Experts of a small language model.
Size: width 256, vocabulary 2048, 46.1M parameters.
Below are experts of layer 7 (counted from 0) of a mixture-of-experts language model. Rows are named router (the router's row for the expert), gate (a neuron's input weights, with its number), up (a neuron's input weights, with its number), down (a neuron's output weights, with its number) and show model dimensions 128-255. Each number is 500 + 40 x the weight over its row's rms, rounded and kept within 0 to 999. Numbers have three digits each.
After each expert's rows: a language model's description of what the expert responds to; "comes before" lists some tokens at least twice as common just after its tokens as in all text. This comes from a sample of Wikipedia text that the model never trained on. Tokens count by the router's weight.

# expert 54
router:500488545430532502435519463491548519468457530472462594484450534509503473471478456490533446440522550446449443435463460518493544525418484460511487476579526435484525489450517500474529551514507510531561467579520522549561519539544468534543489561548447530496529421563530555571601511528485531524433476463500518525570459565526518588466506493501557483553487499458530455536519528512472551511484
gate1:464434545526443417497470494437448534529527493512493506461549496512469486505560432540519492458494505492494532489472549485500454499549478525510425441513499448462478564529486500526472603478479527496499441495518477524449462529503522539522445468460511591580432403529402439583540450519481485504551509482511489537569487441485450502448473479502489501509488501475520527526494503479526457460504
up1:450484448430494592528557540436538507467433560535590499524511558497526529611536466469487454463563522470484443548506471505529449500525475493547513464483550495445498498597473542519525545493541522481461507545504511424542492534543459486516436473509477491473519488528551492496451559445536596494493527483530468488461545500503510477433474578478485473512470486445497473489499532469520500576481
down1:526454485518545551496456497480512561563514468518495451461523499468510496493505453539491450542504538431449491442486515466538521490428519470463550553540498472611516497550497445521501503499548509570506473424461584520507470517582543430505495508467523419457506464500511559526542482481532544536480497455544477465521469550579533533522471534499520536503513513508504532494502448460530481522456
gate2:505558505531501539471515476492406520590485460456456429552510449522509477426488446488519486522507553552475567510482597510536489458498523510480491449567497471487464412454482488450539467501477502386560461557479494540529478523457464578444450554480517473482534561483483490467483557454483441484450472458478533562499485502528541591503483498437411494472537496476560516452521451457414459505529
up2:486527488472530472503501520482462540521519436446491482457519524505512543399579457475495472464558507506523506507473555512608524567468535538460500461448478499519540519468529510448574484492522432554490489522447457508513452551468464536524538482506406515478458482494521535526504548500471470537495439475510494512587483488537493550510521508531474537533475467556519540458428499462479494554541
down2:522485588457457448535517540470532532441436537460526520506524513446481579460477573502566471480532540508457471497511561435589559516493456523461474467530464450527499535462507497501454497520515508574478435496535547510515568504522461487564502408622523491447509520458513459509566459490482523463508547490507540546530544547513566541453481487518507552535449470549533465580473472517464437472497
gate3:495472467437515516576442523484493524481541573456453477516434510453479473495521576495529564507427539523518513476390465505563512518498551439444548504540461553508488500505497541506504540458495465511540545569478458483502521511476391491488530553497521476498548506552489490501505526539488467516574474436436488599519490453562411483540561500433475489437491466542497489457577498496507548481486
up3:480474498422484491518491519493499550472555565495467517510439478441450495571510588545530553434483495545524548513469485508545521481511506442466505506576493528507452496528550540508479491442540526555545487513528492488551523509513456510498524499439517437493527528561518509412474572511452561523543511480448519508521549449550464500495544502441409464496513554549498460488578506581485537494483
down3:575495495532484497503523509571508448490474553491493560501471467485499518501500472510452425450537491543495514480517552486520553570559469526508499480464453488460463475521522498461560470536464478426504487571490510550501519429500546523554505450468415481484479480475511492482501529514468469562518479452459533501530465549531537505473512402390453580452468545515502480503481479506521487501501
gate4:499464417483507551489474495469476477493575448510469482487513504487553506494438572505449457499532537488512543462495485430543488500524476501404478524539529532540479441505456494489546537484503454519535393441531530485469481539509487598459525496459472517489478480463581529472437486473542531481464414507553515530453467472552502495459512436572431528426537555488520470474469451589499479464549
up4:516473447592454465463499477535481479460551485476516488494410516450476501483492420509475489513532502573532475489470491449529534483509452471448456498573465532475517466456471498475467502552497458481552493491500558433468440481504515487505492570396506464519515554470447479499457386491553507437461391491523521518603505540481465537537506465512478499559427557554508462515468458437502500506603
down4:482547516527480427446458505454510451451449458493518464554479507490528483540499461513496564500512559488517500502544599487508469472552502485470460515509465433554409493418513541525510485486490484543447500481590432496467516491465510535470472509475518468544511556528460466546486452510555515529563417523536570545482572515539444441422486459580518508552557513482486452469480476581528499560535
gate5:511485542491520541484517559523471447503463393504523460582546520520518484513501412524479516474542537509434463556505491497414438532470493513524479501429488500510432561563478492498486478466503508474560553518520466500504450479516463512579443428482520593524488460451513497469500452528550509468558488520516496490465432540543541448504475474497472466496506623521459441575448492510478541532573
up5:521509558532519564508581466547437475524492383485527528587527482498481479497483451480483514436523538488491476536471493456460441502476484478553511595444503503520496525568454459465511456505452504443545525503516514495552415451496547508554430433508515571493547541425503506504486421548576499475461486558475511468483510570538542455463503507489501482591539544535509428476493489526440563573544
down5:500512543430486484480499502578474473429524439485526433491497528517484477456513548455448545506517555507495546501473504521491484480484488454503457547438449530501490460538498481548508377429513495507513487535487508546473509430473505528484436496484432593438563539463502555509533524482489473517415477463473487449472429518478471496580531484523456474473507472619511552466481550467471549443493
Apostrophe of possessives after place or group names, like Canada's, India's, plus nouns like member, School, Award, player.
comes before: "s", " of", " and", "ship", "ic", " for"

# expert 5
router:531528511493470472498449429513538444514518531527478460488545561549486454508490452533492470449493492529459455415445454477468553509479527513417520526499458449526510458461499558445406450524486497579554499595453483532503572515540432468484526442551439503559521480530578500526552535475518571501566573539476522560540449575505492474441457473484517468540499522457529490475473550535497535451482
gate0:487486475531504470598535510509476461457555513408487484438512583493523540421584488451491474568488539461517537533468520569511487538513523562500492507439481441510526494515603463522512478521417521455484554443486515471441537470492470483505451527537474533520521602425447545514515524487522501522525416507515461581492466522458482451520546532469411513484433519502540505505520481468555478368512
up0:479480499514497435521466464521443433456484470475496491468528506528507613519495423535447469521538481546515536453479537532509505612479556510530497540408423454501476470519586464499483477479439475540500481488533587451406563487492454436500452487478486553534479594492503506538526469437502470473512493522529451548467435485401440495516560566447418483525494531496570485486513484500525522414452
down0:487568483517471489546526499452469535509462548460523460482539544521549463544504485497477500539534470484424598524402500570464461494489504511506504546513534425416514520521496467516533501572484504545506492493499487498444487571473424452548483468476477498448502504451434464515501476526507487537433508552583559496483500500553466412498488477517450471418469534550473500554546563452473539496507
gate1:471476522551492557485431549524513425492517546460501516478410522507537609469502488526526501516482474489528525439493513383485525463466454507503481534431517456471494425444487511475539487506508491521590522552503451483469496474498432513536476490480539465455488441503517514448503483399404540527503481502513484565448491500472544484505488457427468544514525451510541491547490372448462538427432
up1:511498452461498444549495488468510477495463534456444532506493536488492470441529514497495447464471578450415522585458483512538522490540546503514493464518479518458515483548496519555515495515547505386472522469490436537608517537457535459438560559499540497475539542540476475507466474550507440574483515504515459559439504438482523470492481512508499460492459500512454552491451623528515440570503
down1:517532470470527444528467443502469505449484500526472452462496436470509492535518517476487533490467464456470482413466457487538545458460483557496526559520509483557528500470430525556543532587507501511464573517467444528553532554508453476407555430512541588544491506469525503551555484490554452478540478509472555550529472507536486475492580495551498526573466488462443487430488445499496555591507
gate2:516489467451458500486477446371480544546489420547524505488416482492540475481448520472500478490534532432516486562505540491423431503460502497493431465515472531500500491511502488475444440471462517513458510492469612497447498538509598474546446554494379537368522554508507501488487508556471555532542534487503463543501442531452467484475525473526506448444535459499538459482493457475474554508536
up2:521473465487528492494499511470418553465512507506552496525446508517524545518491588480476458489580585474486449595461517522451446502534547528494526492526519402534437474521509472452506441404482512562460474508422558532415575509491535562458435542471377554414523524501536451479458546580508485540546475511539472519499459558409529512420551511524448548509513427551484500554510449525481564509565
down2:500427533530497468421386482490456533516550520469580566549437493557515519470486470493586487514514539498463528528501518541491478526521521520497569501484548504449407509461486499522465554523534508541540592510529576552478487500456520513532499457535390470524536477474557488517462471507520545516484529488496526577506519550473576509458417523512566546564483536542466485470510493528472508519496
gate3:461505493453531554533520604580532488510428578568497499487517554475462492534412439407532476474456464486532458513512436519507484469446505525519535470489461600542537471445557496581501451508499396471532503533408445462486542428544482511503467518489484494439490431529461553511466535499482477493513465495480556491497505518519528513550489534436558527496507494511533468534554489473508449532470
up3:424478541511532534554526488499504535500486536519508462573511509493485521518519454501448498479489457485456441504485455429512416498506474504489462511525521455478499482516403521596510492544489468498494539477457509448599534424507538533472508445527443578532530487573436583518482498380470426529498505539462526558541456548584515563535554523441468514504473490449495479516547540411509512517514
down3:513547502522512460517446492474511503524465544577428602445569484564527479533496494522450518488454497484500595477443480490537490518526484537453445509477464509464509495367484522508569476440528497539472474484505527403493549561484452488496538585564500514592475529548489531501525528480478524492490464531527477565490506435469461454481622439506495434487584502496539486481514495558535505454479
gate4:507498560504498518496470476494503539503462513510505510602566528466524426466521430489491521537550474494530533539558507522461475537542483469430495548535471512551538474513516470428485431477412530498504528521497535533545538473472503495520496526450567489523515578530529442501551411433496543465525544499537592446488499468464432543470528499548436460492581564483509595513554527545556493485477
up4:557480579530457478567479550502548490453446517503485411486505403515480505476487572540514523526537549516496459541511483514510539508477488447577503511484484540492540410514462514517494502550532500524500492522445509499586518530491487539447493481553587475501466547404540529537552465460483526522510518527479490501505528464461596477589483522441458482472485518474477491539491442420471516543499
down4:477529460523467531573597556492489579480512543556586507576464512463462513490439584485532517414410459514479477506507491549474506465542519472513508454514523482453404489516517486493513512471507485451470544513551495473497477543468522503465508402544505432429477458494537513439509518529528469534496480467517433435531427495556507465480446531543470551491531350594501462472477475527484519491514
Auxiliary and copular verbs after a subject (is, was, were, has, had) and adverb endings like constant-ly, re-ally, month-ly.
comes before: " ", " a", " re", " been", " the", " be"

# expert 46
router:510537448440538519573489581540517511466478460502469438442502547513452440405478480481536447471518544486467464471471410550509478538454524494475489463396414451574548458476554462552499525543556524518535515433464464524504521577544466462454469529551499533476452488535494524538497506519516511486520521515569470529577474553555480498514471455524530544526468494494556524472469543545543501527482
gate0:499540496547505503440505446509466533512552512578528498502492468500485473449521518490564452538498534569453498449521457498507508513527498513539534514505513414505456558491476523389564448551504541477433477520472453512442554496504497593433452539457517583550525485530475511457525483506611503506491557522488493437514526528544559547476519517525502583546557482593520494567513415536569450544553
up0:499461546544446541460490429521471536555493581580514529482516522476505508420501477421527476555506512535440515461555443548534549496487496517493533449496480450510458552454498510454525521516553500510456513523500386551488515577461512562464499577498522611545550547493480505491506451519505505468515551513516483505537510506426502540477544501567565535512571460522543471552521492552581456503518
down0:493518529490501497399450491470528509508464556474478483533479507524483524428478440444491496528497466517459443453579510511532456466451598507525535540508541508440443522564518458513518469568495574488517469403475553380512502501540417504491480556518480516454490496504466489394560481555545477496501519513462442486459519547435436547564578511544472579562498543553491510507484466531545462482484
gate1:558489505563483507464532426474472500522476467482499486500543521507499511468517527505507508500437525489448515481518445522491518517464569446488510485518483572499543552505466468425459518528466477483565510562474536536488454511470537509540558534516515509492481474495566494453534536483510457521440525510521481386533451428544467430542493516513482468561472493458528460546542451450556548467542
up1:529519536527467509490502404501403508552497445452508462511498493566510534465479492521484509515491541507463525511567430514472565533489507475487534500513465498506489493486468500464412516521465489486525501525487541550490428492483526528563567508508469518469471488458567477453544502502535469434437508573521492456473472483579504444522512480457503478559474483468536418532539456487544572449499
down1:538468480520510565523495522484511557494509445454478516566540452445525546525449431417517484480477402511520469418443492500475515488500524399512483513423448522539476425494521487504497501450506538425475504497438450479545456495463479502469565490518446510494491516531578546511451475534453506485373573475495528482484434431451538442429492488543479476514438494497575523519468524456529502463491
gate2:517525463441489527523513514493518550509514452548548501478496407536555518532530437534469490492458576524547560453524567555546499499473487492567452434489516495431501475525512533565427504467506509523510507519584439474401495477487483525514436496514479552500461492525472544530432468494569506487499468461553449484466437510455423501476521512545492473465428474457507499507514494544469532403435
up2:487453542534486480454475495497431468458482539432458528516475613379522481585466573481542514493516433473474443506526437502457474457510469483462507538479530511520516557403533474479534448527523496385503489519436549533567548563449486478568514502494490433495591484517574502477566524504469509558484580559463513509533534489532553458486493517410551510495570535564520466537504493485549480570536
down2:543510555493481456520518485489506474538594517570491478521497494477507511523524485517497496541565461582567450481481438503569422501549505474449511494568600516550544518499592434436507458482546494506444455508519533540501492515566523445556525504547526462557515461525596523455476486491468441526509485567517489426447487447572502550448529465511462440525543504481510482485483484426529474506519
gate3:557419521522517493510489488525518423470431438518466494499443549486447430566497489491512442533598414505451531562488551434496534543459448498474521467494541511463495489403530537528468448500566528465544510496471479495464525501511543497558551537613494503514476513517480516426538473589465495503427522459456442494463512488471499547493537480529516428504521522490518489536449415559480432471468
up3:549451524496531488522480467510509492436479428499500489508454536505463472529480485440538473523564429465463486547529509448469531497505502491438540496486492502462490504406531505570497441517528469436554543482440445524484562477514534472524551543563505508523425499497441524433488450581470476470468514475452497547437508488436489495487519506501537445511522497452539548501436487591503402492510
down3:533489449532559491502519475457547514502520545419453512481529494477547417510473487521477434461475512405503500463529459530461465495509465492504522409496500436542543489589502493521527521529487486489507505446496505646502462543484466481541468475411485550506492479437520547561515533535528485473523487524444539469563489563500531520560428448467569524531474430529474526495507590527516505493506
gate4:422483481518483504590552486528494470473538490517481475531514554461523539503416515486528567452441534401493553506548422482533498532532521558540561501486488492463484532444556516531462503480477479509502513499414547546458432520452462556510473503584436521584494445518475490469474506551515488521514476494451424461541512474596562525503530499497548488530459534492525462518430443516558502514450
up4:547487550505476495416458503474496550504468556462564529485487471528456471518580469526486431527536465607495439466465585511472508458500489482521415492494480507493476461510472478514543486548535491476506480479579438463514556483579526485477512500430546503423464537426527492489532503471475508476497514496552562491459514521428448523525425511516470468488535426489478519496532543466479449462518
down4:473465499496537498546492429564570561455471458489453474546472472534516473499518645444525552471433521525529558500490461529440513440528455492518515523441535463512428584458534495422515511485493512497497583530464504517485462519414516567504484500504498557531518495566465444502513458457481545473543470500531474484435510493480522529585517583532541496511491483544382571543527491535527548539577
Word-final pieces and closers: plural s, ation, ities, closing parentheses, quotes, and == heading ends, often before line breaks or table bars.
comes before: "\n", " |", ",", ".", ":", " and"

# expert 17
router:546473439447473548437519452478526514464506474502450441515457526470411471545436486445502508461519471495492456452547492479539475489576510493479458518480516509439506406458502415466458570475524428497509473532451502471448434547501474440411519507511519491571518517476535501508518501507560490486526456519423545508504482544562446490518524475522501448516564480481524480452509532547506485563551
gate0:544582576566531495461465482534553464534415519483420523463493462520501434452500476523541463447491473518468553517433562506514480500518555518537513449548498517543506482506503419468463511505515472507509510510558535501587481506497501518499533508577557511448533459545574509503548481405517473506437493532469498481531475550495532485488473503486495536469493473550466500483571522532459535474516
up0:558579554494479519508472531592440459547422572516513445561494473495529553493471449515482434467470541526501475536527490525476520525510523461457538558519465496499443510476523400508511534486537484471533489500541572493487515528535452457486458507523449580489462521442565507575560535505503609505515455465489455489483438597459455522443499492535555494502466492595464453517524454530495557454494
down0:518488525451460537500480490488520509481569516479497485541499507583523582488467517401560500486536479501522464476516510519538434497588453430457438493429582504489452451480498570428525492549539482553523486420491443525500460554468617523449518557540406437544538492480557543518497513492492562506509462454550544477509435519435454540457472522486521571484624457424476476484463476568517469482521
gate1:541563583521460438541566537494545447472555458456509468501518482421551440482544527491514526516500534503504487428591435561467505525557488515444510558543540469549460504454518518513443475505393527529522492520487475507512504479469476539488492546496440494462483456507451430495445481553538422529477477439541508590526516560519467483496531589448465499591497467501531488539480520549538546504456
up1:495548579513453494478548556530561493481593481486535434540495470401534449489508529502525519532516510522482515449559362574488505548550480527472500567526545500510458523471521503469498479489416509527538508500472500486531496472517473557468481543500494488470489493515483464520458455528530490517514433426503508594532553517548516463519550559485489539602488485530502498535488502541548535507493
down1:500483550473500609405455437482543547558554497526507453541523506459432482492487403490524513512513464498484394479552449517450513457511589562477511522489522449424483474482518508441540499534562465508539480549516514520483543493558422482512506542474403534529544481534511490479435474559529527469436545518465455543459565470484488502516514574554490495549479540527419524523502540532528484465538
gate2:522501519415593459532463448478491400529456475528585478527500563493453510557492535496530526493502486571473467468545572458440479493473525524528578421498467507512564465541505562537424559508479515471488512553440523486475474443437497524490534464481510454497474494479433580476498566527415402454492562474448508502489469485496575532500502462504439460491441543485551487444524511513519584505481
up2:542461490595415485497490477479526557481562547526474533514491491528513506473488503526446479510499513449517496551459537477495570450506547512470507552448584513453432604538524500460481486499537518515448503461501501482454453576585523498517600502526456476463565548505506432545493420521528581554508472545466459504524520477439476490462486527540510519489545390471495507547489490428484424508543
down2:456531527511490532482506537439439484508508520486420458475555473492529529437559465523491495496479526467597488498507569494478527463494552506480426484534463494540501418498437517542389472513508540499531535484457518550476534469482491477440546563494540558447438574500486525537517515497479475523506513430554522493474434482454545482507446444447487513522473526586530489471414511477515583464457
gate3:567467496519530579526485491500512458506432478490471589506526523589468542507508487482500507460411470511508561508495405549521513463504463536461464453517450449466443475469453519550464468531547442504465543515492505525487546516494447447508480465517476514496500514491537481528524517510435474435530463476476521448505548564454481465445474452487541531475538539518423532465581521470493491489433
up3:506492528499527476532477543534530427487488611552516500443530544495478568585522435525478538450455520496481606538495482554545453461508529478475536532479555537494569517469511452556556528495431477541496497495442480530476526516539471572487476500455487506515482422499487528444497521403497434506498475430562538516520483460477438438557512477506537513499514500475446514503445550469496476498523
down3:605459607480563440548507482433501529523508492483501564477541443480478491529495526501413473412477539491507557515492481532499532453548508531409492509492469501579490471452482458493514474505522528479583539503477494535476503451489506490525554496545513494408507495490547505567497479506509438532535479458440483526506522541467435513510419518482496446449484376465554522494539490513525473538503
gate4:466492528534528443542477539516547536559538486476496544526476567444515466563522482463536447521490484495443493442507607548426450472539482472410505526534462487491544529550493454485476538490492522484466471486428464501471472454503444492543478508386568476545519521484431462483410511521557419556463531513498476504491404487508495520554484472578543474578509454548428478472492527471515410486482
up4:501538477492561510461570465499539464485540450431453476470576579551561489489529547453505537487521480576538486521459482503498460597498589534501529508469542466490489532501488435532565488456502495542449498489619526483517505503533519512556464507531452459429437435526469454529543492493501501498482544462483489486463492483439473497437478520480546480531464536555510598435447517556509497554533
down4:486494506470478500438488514491564524467484429497436464500477550504439581461535482468462461457534494544563521523514475468506495486449451608554554527459490452444475480505484538597514525427561467491495488497476542536499481550536511486479457477468509589501475481561514448534483529520481529435470585530569484506504489456488466490429502509514467465507456573449422517497484455502538518448464
Commas, and, or, but, table pipes, and ), linking list items, place names (Honolulu, Hawaii) and authority-year pairs.
comes before: " and", " ", " the", " 19", " a", " which"

# expert 47
router:553567520472542498447520440510519581467453554509512531485475467587453498502504432485476535449505550429437475416505511579478550499456569491460460552522450522502519509524488494432518492492464463541557512529499560516486459559573482458544530495572486536503557525537522474554479471520564512507452505536475520539489593526517531519499450487561571478576447546469518517455534576560507511531565
gate0:529575457494444491511495530501524526489529440520483520426483476545529530504499451502439511478467426447456546567523461478537471493556546531476454579466550490606499530548493518497465447474464460435504518525566493513463503482481542453520613519544565459453453480510492466543555554537497470546519479497486518523509534532561435475522513460533521511487484490511506508525525494590535490533460
up0:541478441562437608475481532473485532471584462480468401453545496520527494525467487528486606420495455470541548541557466503474505484439472477454514538486498483476485461530481492516473505411492498490497448473402490524462514509456475529487574529578497441463501487496536519527502398476476561527506437442513518509439460561520454533486515428509494458513500483449493449445515448526464538411461
down0:503527447467512520500564543466475552504562430514458493428531510509451472520448513504469492485487472498491503495503489500631469441515558492535477533479450591539518536499442459488498552491502423513476542556562635481543467420513514484524486512515501466493509494474556513519461492588514530483503462435496477563483486525474522398559460459513494528486510531564503467467478482513475505491448
gate1:500471444531478540495514515603468483554531436496463499518503470451580495458447501537542502478541477428504501521519479486451560522473502490475620434430505441470490457545503490485609430515474516516457509518487540498472513483513529450539571520489435624453483455474493522477444478511533497516464460473461524521433493535518543500448528538542509526444481500537476508492550461489515502484462
up1:533557588425529475504490506379484513455471588461550500467477542553455548555585515468501490480420501603500511482481541483512445463569490515520421527552476492501487544506470529544458570482559502473550480471507484525509446504472475507438462483506568423526520577534504485534536507495492499519524564519544507496525502502446538512524454483439492483531541447517513476493501534528525465506548
down1:521519501488485517443520514573500551513532460471550435495513542587504502445527542456470441424501440473508470544492490504473500434524494562445446475625485491549446461518521469535559523515520519451509485545525434491465551510485498460460470494422528492531501505419552459495561473531387538519485557530524523475473520472537519515482494469519493504417500536469508502622508455544428533549457
gate2:483500513479469527480535535521498452463537494504425486449466486490531521483503500487466513518513452512424519492507486504493483520555520480440529492476478443520481485525487607463541504490513478553424490472543509551479548444482496522455434505527591501473525477483472499495524482528546482455449490432492507459452540500534561491430490486606456468563477501491509442500444496486457426568481
up2:508492549512546440475539547511464518500571504427524483594513538486501525476488477513503445470461512439512485460535444533452484439394536467565468526510523446531494493488535492569503508461503488477532457518531464548527528518567424468532429497466436435462505521520532452495504503555531573459556509546515504547477467557512482450525499551524503477476525422545528500473504504505603570497525
down2:482469532532499469537500572551440505496518537498523485564492507486461510497539582504520546481469533535514453499466428507480509547494542401484506512510533526530514502458455537540496546497490544496516529539467496543553489585574471561463497538467474482460453490456503680540538506467499476521536465522522538541470455527527453485493464488504528407520491469467556443463523550558475479544460
gate3:564532471495580436500550460534451577555510501570499488552454465576494517476564559499519533491471539464513568476508530536468482490488522459554405553460466498540475510579476497491570475551466487518505515530515547492521515554505504460522505489493513538480471515450469512499456433555487460476531508512460462528535585549494527503494506492559478468456484500537529548457551531479468568545506
up3:432440534473467536496453532468549399468491516429515549449523573466504463524439476504501452521511465538477426532518448473502499520513465508467562469526563519480520445461514487559470530516537521438533456479486443481520475465458507541471491544500504448518510485519525508520486556447493527520461502469532523441480418461508495479527494550475512526518515490489482468570443459526573449465474
down3:538465512424508500542513453587459558505542461536499498484530524487421513542461561491520501513532441457551566535544534542455522532458537492475447487498542434476500481471528474554518424552457522531493445459456431476458453400467512492532475481456482534518532517535487542503481490483487447535544580480535494511487411423424437445456465545508470498461516453514532509508488468508461525454497
gate4:467478540491479476448483518493531494517470487511493513519508527523494490465532433401537524529536541529459535521556565477472505517577576476481485504496431493514441458527524536495508423508536463501533521511528458503466474490506524468557540479465554528509491486525417517471462415541527560485481589541525533447520497539444481518436502572546527535581532535524477555526579511512429439493478
up4:485481485483490474491484499474577519485476492536518501548495528540539516508508470437559542502487555492467533530487501494431494532502555467452482529489454501456459460597580503455509449542530507511554562491486439499465485529566525463536531442499519582542467531493434515486484411515499571530524532536512510479540486515458464492496495559557479533586535537485493489511539532476430409496460
down4:450545513483589519554513506531528498452450520579501488502546504472481458516531537488505466465442515509522512552551435528521520508546435503444531512531526523502524530462531541454497459465432479486524493489593489495487518490518547515505538468458544469542480523450470514519454487447521562512496507453550514490524533556454448431494575455499594426557419472451479479546490497474525515514458
Final capital letters of three-letter country codes (ITA, BRA, IND) and pipes in sports and election tables, plus United, National.
comes before: " |", ")", ";", "A", " States", "N"

# expert 26
router:482518538438545466427541510453522500457448516484535503479468577545483475449498426519419525395487562420421472499480459542487577495447474495542431510535519486525551522505547517537490466525455509522561488543540437525548536531514550553553508528537466488464515435524520482494555497558458470507485529461591454532526475529547595512500436540499552518542494499462452541519467501524509531444481
gate1:482443538523504546526580450407431515437491468440515530507525576512505407496502531489482534474575525472464516520511519468501497454512548516536432498487522541550512520498538425483550503456515495530497504474590460495587552477464477555488484556509528536507505418533512491485514511526510443487497532586447540461505513466590492413517532486483485508483430470488513472540541497485418455540555
up1:494562484477481481437427534576544472550551552588467492481456452524491575553490490540501536508462492490547497512423512534535512554475442473430510513505463465470516485525476556525448506558496490506524456540403519475418514542500525503487509455464512472482488567468486498538469502454481560528514484453607434524477463513445475600488470495522521504516538557531456491455468488489585561460469
down1:526561515554530497423485479482503474550479552528497407479511449492526512449496499502472499509532499505523507483404560512573473483498583502582525545463513465516504568561481471484588518513543487434452497528537596493459543522479510482513474486451557484448525509508496442540529420515511499497501538410481527468491512479504488535514489496423500468498551452572460481494534521472470535548445
gate2:523472530562554467477449488476465548499537470510464469490412532438501585491499418542560588449543452554456439434526461483538475490474488495517409505437480453505539487485503513546504526489533509529494565442460541447418499499549508465438496452579466484463549479486505503432579440473517501460444483485537573519558498483524528558531411482530456503488555552490465528480558483458517506499512
up2:473550460483467535525520523478544441477418494490528511496575481510473431544497582442482423557446553468527557511492554513493497514546511544465574498583512531475462485523482499459474508486472526487485481577510448518563531499411479557562503501417531505516473568498474507559439540525493505512568526495478463457452501524533481442430601520478517510473408465524518476513441502578485493501488
down2:481498478504462517560557413506540507481540490484551482491515454496507467480502516492545557483495494457486476499540526410518534481529520499495473493470460555480487526482492429487410505560519490507385401517527523402497429507480494543468503500582495540554462530475507526439519525435506497408493453524446481493475519467482479590493490512502445528473475500526483553568452527555440530490546
gate3:521511425506504439475521610447446530546461495520444518551584459598498424477560506493483591483529541491512525552468501437545557531518541489455454483526479546520485528520516517517482471517538537532550533522562441445495416524495533497476488551526470471489466539505460508426494477543459460535497500566566501589511468460536516488520428501481468566516501465493508576448445489580568442516563
up3:559502462525461483467524573487473552532521520480467492529565447619528437433542460513482582477512537475546561510461495462551536549520538508484464476526458535567480560502493484491509469486526494574524506493530466436496429491515513466476456567556444531521483550510476533422526462552524457513500517527559504568484484488495524460533464483535484572562555497482575545486498452582553448472541
down3:470478463568494523491498481479412496491421617530502561453491565533517503481536453504511473562506437521529538466511508538501453437474477536488524512458541478495520494569513406583549486520493471486455483460588513568495506512451452609452493464467467548470446489556467462508501518492521453569472451468495479505559459484490517496504567557472470524504478421494539514574562493518545516456517
gate4:484527404475487502516493500512505502379490491494502448512553498551523473445504487475531500487496497468499522527476601482526500465521503555523435531533491422502450506522446484498542511476484536568591498459534442469516494569481513425483493529581540466484511484515466510522460457591559434528509434463474473591547485544527453560451487420509474541495477513502497463482516403479519497564483
up4:469531409513423542439506505486450483485513502496541477512560470529515489481522510486502486442550540439410522531469554502509483440605530537541472550530486459534478506486468462474529475511519514530552447480515460405510582586523480473465505588526542477530518479504461515542517474591549469467529466477498519528484472529525518524503489412489476538458431557502459429465510452445509506527467
down4:520508439546529504517486547518533445426562481469460514510519475592462567441460492586534518476542511481398564515521547496460542433502507516519463552518516497536530469448523479482467481470401445505530472506445480488451525590572520456485456493485484443511437535485517520524426467508529503577480480524534528543551453512499467518448483517467528524450544443451492522488461463510367476493440
gate5:478499516457533516528481462482516463508536538513492522538481498475456471479574576520463491430492440460459549552525492582503557508466530468549479488461560562508527462497493517471513454527501481523540495451489491494536480552494542460485499563541514518480557421472458514492496470493501472495548568491479465529448494475509538496592479563503499504432501510544446458326514498566546495608511
up5:521474485472524542567546496465554473502539513488511542561503494490467476447614522470488511494468426488435558569515506508478499539456453461507426467555480544477474479424544491532511449537508532518569490485507478549509495535468528459490443541518477574525495392481514471445480467515503489468554524454544464508476472437533541522557498533439506510464625471510419446410535471577554509507543
down5:514485518463502435405465465472539494543485446472504432512452459496517437509431465576432468426518581514419544488494497486509566500428487546433497548435500613508531489528500503515518531524519525504600426544517575496538511486426479490509474467486444520503497499484442509516531467481412487436509572559498439533488443493502514463490396490498564545421510511533501566458526537544500488501501
Apostrophes in contractions like It's, capital letters opening names or abbreviations (PD, Tenkar, R.), and title-case words like France, World, May.
comes before: "s", "A", "S", "P", "C", "R"